From a checkpoint of a small mixture-of-experts model trained on Wikipedia: width 512, 8721 steps.
Below are experts of layer 5 (counted from 0) of a mixture-of-experts language model. Rows are named router (the router's row for the expert), gate (a neuron's input weights, with its number), up (a neuron's input weights, with its number), down (a neuron's output weights, with its number) and show model dimensions 256-319. Each number is 128 + 32 x the weight over its row's rms, rounded and kept within 0 to 255. Numbers have three digits each.
Before each expert's rows: a language model's description of what the expert responds to; "mostly gets" lists some tokens that are sent to it at least half of the time. This comes from a sample of Wikipedia text that the model never trained on.

# expert 13
Commas, and, or, but, as, including and similar list or clause joiners between items, names and clauses in prose and tables.
mostly gets: " and", "),", " but", " or", " as", ","
router:158128081094133157186109108112122115105046126086083178121158128146170118079120124143131122106088092155131130136129074107117125189139140116110062099091150119139149128192115077181165113108111113
gate0:122076148139092121154098141137130168141141108145138059148122095142123090131136115166126153157118099097112109105195124147132115106139222181075082125092178116134175164122129164090098150137114108
up0:127083162137147144097147141120165068150091155125132178140083190176164140096080116081180134107103173125138132136170147146160063147114156094133110143154076107126141125130090166093077070103130118
down0:131136096132105111100118135134130178116123083108158106139120126160092137105093116188126142127101136138100112161146143181078137132109193162138192080156105197128161129085064122135157115180085100
gate1:143148174100155140160121153160079125131076142111096190182098129092191155170125130135089134124131111137158122139089134091164219108093148143170155154060102090141093095154176124170138160095135095
up1:047138136144083116122179113091088077119124158127127129098120173110152171061098150085144117077174146151120153072177171051163098147090156116118134136038178119073105141167126162135146131135121138
down1:156153139156142126097104105085156078146136093106127182133171149079139093101100135135116139150109113069133101096123133147161118135131137091117090095117151161161213134115196140161086100149130094
gate2:047127168174147115157106164061124111188058146177164156161135145097187109109068173109101149132154153053128180181152094129039118081126110163143088135127088198172115151150100109100115179113187134
up2:144155152128092141132093139169120129115149170107160183088145135123106162080078168074126147145099179114150128134174127135075153128076121191169097098072096138128179142159139175110114126138140145
down2:067127161138112133142153090110170128110097094102103163136094185091160128144145135108074098107137141114095113143089148151061141130087147105098130163136155107130121114126141138076122167126110124
gate3:089172150124137132172173093133156167077165083051139129109165213075100123072124166098152144147109148152120128119120152109114148145149112133087141141126051107171095111123086109141172122184068093
up3:109130092156121123171167114154103134099059063143148161092105096125208138099133118115126127162188085084084161178127102076156126089137098141134094098134089133106095108074116106109102089109134105
down3:114132102117076154176169049169120056050088146062133136123153129163135095133184164137183109120125097117151167156124101110094098099132156150102093131119128066145109133146131087147160139164131106
gate4:119058087120118089094104138150130124116139124125115089157092184111053193105175132115125132088134166111104180183116139086092086095081154114183127134249104154167114134147167146151187170121154127
up4:130110119181114153151121113115174121094090072129163132066132081174165121062084123148124088125123117168126162111126113068120143126184107129059171093125070129115084132100136094160126057098111135
down4:127074146081107169134118154137134144062105151134157100071148179101081097104140092177074130110166148141131173166087110104140099176182080165122091085090127110074123146147104125139126173116095082
gate5:166119140170152157127106101114133109145092192084114096139114121135145158101132113090168132121131138141116141200128169134119134118061109112124109157164103062190090077107137220077127111150152088
up5:124144093133169097153042087145093109157090160105083098158103114134114156096073106169193139151105060082109077190073148155143046127125134124135121162117100152166134105135119162108108170165141134
down5:137118163115141106151076081171152057108104156137126088149110133114125138110088129153156153122146141171137107119065104155083149119142101137135161201118135083117134120163123146091065137126144136
gate6:068121148134150210179094063124131104110157135081160161162141145119066163100125060137144153120094142183145144142138150157158076117099175145189155102125093132113126130125129156100154123124138113
up6:135218161123132119092126167132135098127118137127124138126091083147210135181157081145164149070088090180124093115113087117148125216120176104077108197160089150181112125093117156114141129116084124
down6:132091093109111146095154132121130132128128136158101052174112125108135104136114134170144140109150169131123090121146179121118087103101130144134081119095147140138116133191107148139101160121124124
gate7:182117152116119125090130093074099144168105129133085056171098072080131139122114136148107161120102136108127158108112087182148137066104092096132111104116203132113140119117143079179094174138187168
up7:095141124118127163098107124111107136143111183136091146154169168184128148135237140099194101112150064095102140126084182128115165135155091140099136097104182109115184088077188029124063145138130183
down7:145104170087111110068144078088113162118191134098130089181164138122169132134136081113162133077157120123140089149144194180102132059157115214090140182112145115076107079134164143080145070131151146
gate8:136133172135156116065107125084171124133120112088139203145094072142128083161165093174145110143106079089115181115133115130060078192101119092131163128125098120089184185103142080114095169082102161
up8:116142117182126154106102127145139164103136129103152122179125111125106137148161062154121136062192116133109113054102173130162147163132118088141106097170127121114128103192132151087156171182098093
down8:114166098158095088134133123120148079165151163112120074147098098110122164149101150133149171100135098101131111099099170102112119139160148125151127093096140137155097124133131163144163155164165148
gate9:148153131143120132168150099147118188139106099160129156130121157124112121103158091145093086118153154092123099126124114084177117137170110097113195150115115142094124151199126153129148126156100130
up9:127174191203078099161197150106122105140132109083121204115163167100104107064096155151126120122151104188119076107098175092150132165164146177188138125104166078117115147126061104179133097113182090
down9:201126129079112115204156114206166128068143110115164141209053116160106117142089103094135106131074149142143158164107148124158125082079134116128086107186155092108106103095118094112113081153166130

# expert 1
Auxiliaries, negations and pronouns in running prose, such as was, is, had, not, never, can, she.
mostly gets: " was", " is", " were", " are", " it", " be"
router:175098115145112091180173153166090173119126134083128133127100139166177120070108207068129182109114147103117085089127141093128085058140154131110132162084136125070118121150102104087123077097163121
gate0:104108138142080089147118140141173149130143183112132202071148178106066089063186137111141134102069171135160077134082182170125103121125093149085103136095142108067066128141070103153084126157120130
up0:148092095127112105121123137165168077102181130126190173122184114166096094127134135085103123140104149090122106113105168147155162081142132165126106091083123080108088126163118049096129098162156157
down0:150135180075147142126120159158149175081160095167128149113132164125147205159113178104217109158102166130153131142128064139147144087109124119088125129147144125142074110073108114172101188169144103
gate1:092129126129141128072086192111111115118156152152117156042134182147141102147094138145137081115152066117172183165161128077155089109110133169125159138133105107075110115135127124127146093131149149
up1:090125091099130081141098142158157130101107108151165170095153144157147130120105129170076088160100127111133105154122079142147125156132062143154145140132169133086154140116146107198094197136101181
down1:115110105149150118064088119131142078170112132145173118093135101057137181052143168165141076115127130121144123123097077114141132170166140136119174151173071183131100149093107123111131136169142157
gate2:095145078103111136136102140089059092103153084095144127159165164121145140150131143120175080130158117158109164186141132093112116112093124152106152130125106127166120136132075094130088141120182146
up2:112129049109134150146114115110144140105097126090146113135184087117129188114142131098169090168104118139157148167081114177148114107121133186106111135131107189183124128122151119105076170111186185
down2:128128140122150185147105105123103106170156148199153195106099089162142087110110110171093126134097179132117110105172124151111122106124215129152149126145151118124169149116109157152107179139141129
gate3:114135115155107118147129161099106132152121117105043155106154113092140094113143135106152126058093171158158103119118140113118168155148118068092131104133108088146159153168094113143125144153116111
up3:172133085097122121085168135166166124117126177166181137132134078172046131082132120161180132085149066139078099152177145153092082096110096127157072155110162155151140167128142184143103138149121145
down3:144102141161121119129182106139086090092129071142150120101164162102123112164145161132168174132144143104171136098111090164126087142084126127126165167089020101180214117119146145070103146099110132
gate4:132153129094135122096163106158110123106080128128177136072190115178109151095167159117116120089151150173073101089059148096091144134110136221091158120138086110098107116096137167085143124167143167
up4:160148063189160104085110109113147138139108143128072120074166161137157119108128124102126140104076093120152163166128084122133144168131086110103122116157139126128143121093158120171130121116128147
down4:095138150120135112129128149090138122109132152132124071156128160092163107068141082130126126204090133152106090107113180175133153140049116142114127148194135118138133200141107145135179165191094099
gate5:151150146128150173158126168102144138119149048177098079066095153166170126161142124168164151123171111094099150079082132132074163185125064043118076165093136105155097079095139094117107135083101103
up5:188133146078102129149086115129144159112123072178182091097123144144088141110158096138169167099153167171195118189117131156109102139148141135114164132099110108112191166102198141163142126109120199
down5:132116133117130180077137129089098157122082119086098141133205195142111133098150157094166217078169185156093151156169129176126170143125175153178204103139136176090154133073143161164084117141169141
gate6:202116107135139117070047098123180080166098128128128113133098131103175136103172124114115184128155141177106139162136172110214200128087147113117138171119117100171146090135088104122159157108145091
up6:135143149136139186128074141154185160167101171104148134152109122160154095151149071187097060169056111170078118160155082130084182093153129117127194119169104126103114109051137152142135126147106097
down6:142131117151059146128151161175105144111093105143158194115164144164088100127166167110116137138170147098140141118125096114094123137095072093114127218102149133074072137168115102121151081092104118
gate7:112101114159132168154068103109105151142124107162134125131097087061139168158135126145136145154154113101126113107071109166162102132084173140137092139112067091093143108133081119145089120138109211
up7:089178136151157158103090161069154134140135181130127144127201127180144148125142138112118137052077110124137160146176141140145112090174153168102100141052102097145124103129157134086163097092085086
down7:137193077186100177090107104124132087169149113121195117130100067180116109152139183124169148105123080072138128148150128149141137090143099042132175113106123158152113132162134149119117138182123143
gate8:132118153129134106156154145188171215143166101102159067078179146048097144093086192107150114109121100166109083144185144098047132070084186163108092126160166161107120124095152144131156130144122157
up8:092100129146138132136115114181139091181106139094105117155145121151160166122166127100147138116062143137149104123074146028168125121148109167137143108203113087097135114141107147127079158134151148
down8:119149160162095148089103139136118142149103144132158105122102075170132086108107103182102102072136126058102097123141086070143176193148105155183130098124161138088111160149140129061102129175115110
gate9:140183125132116122138140083088153060095122095147175087079129126138148107118120079158085124069118097169148114092104129100082153169146108072148128125199098131094162049081148103106168081103095145
up9:113159131095146098152152116101211127154163153142136123191184151170183146179107131138210127169116183091118186077098105092092172111068076123107088115129134079156173093179142101058095142156179149
down9:126077132137141159092139107127117144092119102108134152093108190198119147160107121146145148135121141145137119116169115080153156161131109126136169143077120120180112129114155145123105112094199149

# expert 4
Short subword pieces inside rare or foreign words and names, after a capital or prefix, e.g. Lac-ert-a, Caf-eter-ia, Sp-ag-hetti.
mostly gets: "zz", "ut", "ot", "|---|---|---|---|---|---|", " Air", "uc"
router:120116135155181123123123173145126173137127125105080095058161113093049126085088138062146126164161158133122111138104111108182090174113110089110125147194082161144138081153156142055120169134206188
gate0:095160104149091124145083200142166091175147121117169136165071108116129134122135133146153167111154105134169095109140105133073117118124185180100120118085167113066159150166110086077126153124201160
up0:157113130154145124082143050127078108139079069132155081054123087145148155133155102141123200077115153149118156159086107114111116136132105148153136148121142096124059136152169151133114166124136104
down0:113135078175052131107130119118094122135131159090178155098126126143098154155132137121126117141181078147112099079120091140141187163067117117108050085095197126102090155159126151138137189133111148
gate1:162160146154113095077083109112198113109134175072142101131196113142115077163121200095143103140138151193147089129116124145103116135128107144159118110133114176147081130111117101146113126072126119
up1:097087142116116087126163112136149163131161165080143140133125123133140100116139121091135124106102078096164156125088146145156087107156027050089072105126114134086149155181077142144079045121163079
down1:188116128098151124155172184110146119098112076149073131164110120116056138127158136100088143118116144140149109145121123137128100141171134148124132122130072072138122172137077149127123131109126120
gate2:169120089148088178170125162170126139152093144112135092102127124173073160078095122167161081094093153097095113105090167101111164121137097099160131097111126170089108138100122163149139103152157202
up2:196141139069122087140112115154145167154145131082153130169118157148186165177134056105073164182099130076107117142138072148077150145205164201152141188148165083131125129131120125133130157118131095
down2:128168069147146112108105099165122161106124086103151147104068173059138192178153125087086201101099064134143087129085141126122073123181133155121071148146115186097134110122116127140143148105124214
gate3:102112087137092145124135087115129118108110129170102155131163116126122146075172164103156118117112167142155122100084152133134160076149099109136131160179112081139131188170116180097121101140103148
up3:140131151118165090136137177176151119104162174137074144097200103148173148109111086155112114149204174135160121076112143121124127121129095104040116142168134134176153121108126142109141127148082147
down3:137114199149052125106153115051086138152158127145143089164098183089111152124162146126095155097123146157118159127087112125133134093113081124117162136148085111201087137246131138178131146145119166
gate4:201081160118110105141136184169139123168147151149119176118161091147122144120113160058094127179097101047126139160125113125198130136102082141124130150134110131125147073145125133152139143088164061
up4:089117152146098133092109069118152108059125124170146054093130149121100147119142118108196151129129136149117081117086170113135150143168097187127159152120076136196101133103119127118094116149102133
down4:147138181108105132078124140109120119032095189095158131108130154136120103126166110121146135159101114133155142128144120092083145088172195146113103109166111201208100062118118094159129183086115159
gate5:083098141125179119101104088110107178114156101165128089092186138122095105136144098101055142105146153079099102135134139128185106089104147115090142170059157126161100084090165113168082097103107163
up5:093156130113124150135079090148137135115130134181147107096136131131115189098118142127080154114112112099077113142170165133101081149089148081161119151095188139138118135089126215171142080081155117
down5:119164131156118115139115066121093129114115183137089115165079127107148114101151130086122085123097109164101155079144113140168096099095154094099132121071145090111127160178101178089156082073146163
gate6:132161122111141120116114158186182102110141222152135111160125106124147139139138145120115118117119105117191148157103184116154143123146161142134130127195127098145172141178157101106101107127171130
up6:129109084154134151132100130123151118132136121198174097079093071151105131150101126133152134174115094132118143153184086054116147123117209104076137163093091058157138127166141127196150172079094203
down6:138135118180129114122136116145123125060164126146169161127106087094113104159097104124121145128125146103071134179125109109139130125130156109120113177111112157115144132072129148149099181138072069
gate7:114116086108150100142115110130185130146138129173091094136119127155154087092147117124120165197164151188094142126160137086106147169156131164097113141134111150184132165119157150103125153101169126
up7:099106043155127142116112068105085094135159167117122074145123127163140138164113115141193153115160097160074124131102178127171116164108202131109130160101169145155107136132142160079136152125091155
down7:112103084168154152157102106120120087089145175117191140166103188123139130090130130097177118117137111161059130126118102091150107089083089140173118180095118086158065124120124179103213101124164156
gate8:108182093095176140178130101130095120125082200107164136138205114108055175159064115134117093136119159149116117105145109151092096120105134108145136172151102118125133177130163103095080094139106112
up8:125116147146115129104095137185086143137105121138089147145183093149084137118074132117141140062138128160098136121150134084090145128180157098102146174111164135114069064155126153169113127101178099
down8:150129132123114091144124136096096140156059125116126102114163156140155144148087134127082166128106065147122182126167126147159124128141093156079079135078102124138109067143134133182125153086082189
gate9:170106118183131127135109156213134125156127163079135126137117087127107118135060109113114084147153117168086182128130068132132121103162108129085072134094115136179136112226138143126164153170113111
up9:120098084150159108100136219165112141160133141159130145185153149089122123130100148154029156096122122117126105108130143121079113143121148076134181087117116141179082124097102112128150138130119089
down9:152184184120138169128104179161111138163124150120140153181067096081139141119113127079090138121128129092115123093120091149123097164196092016162070107126102154174146189140080151096070186151125098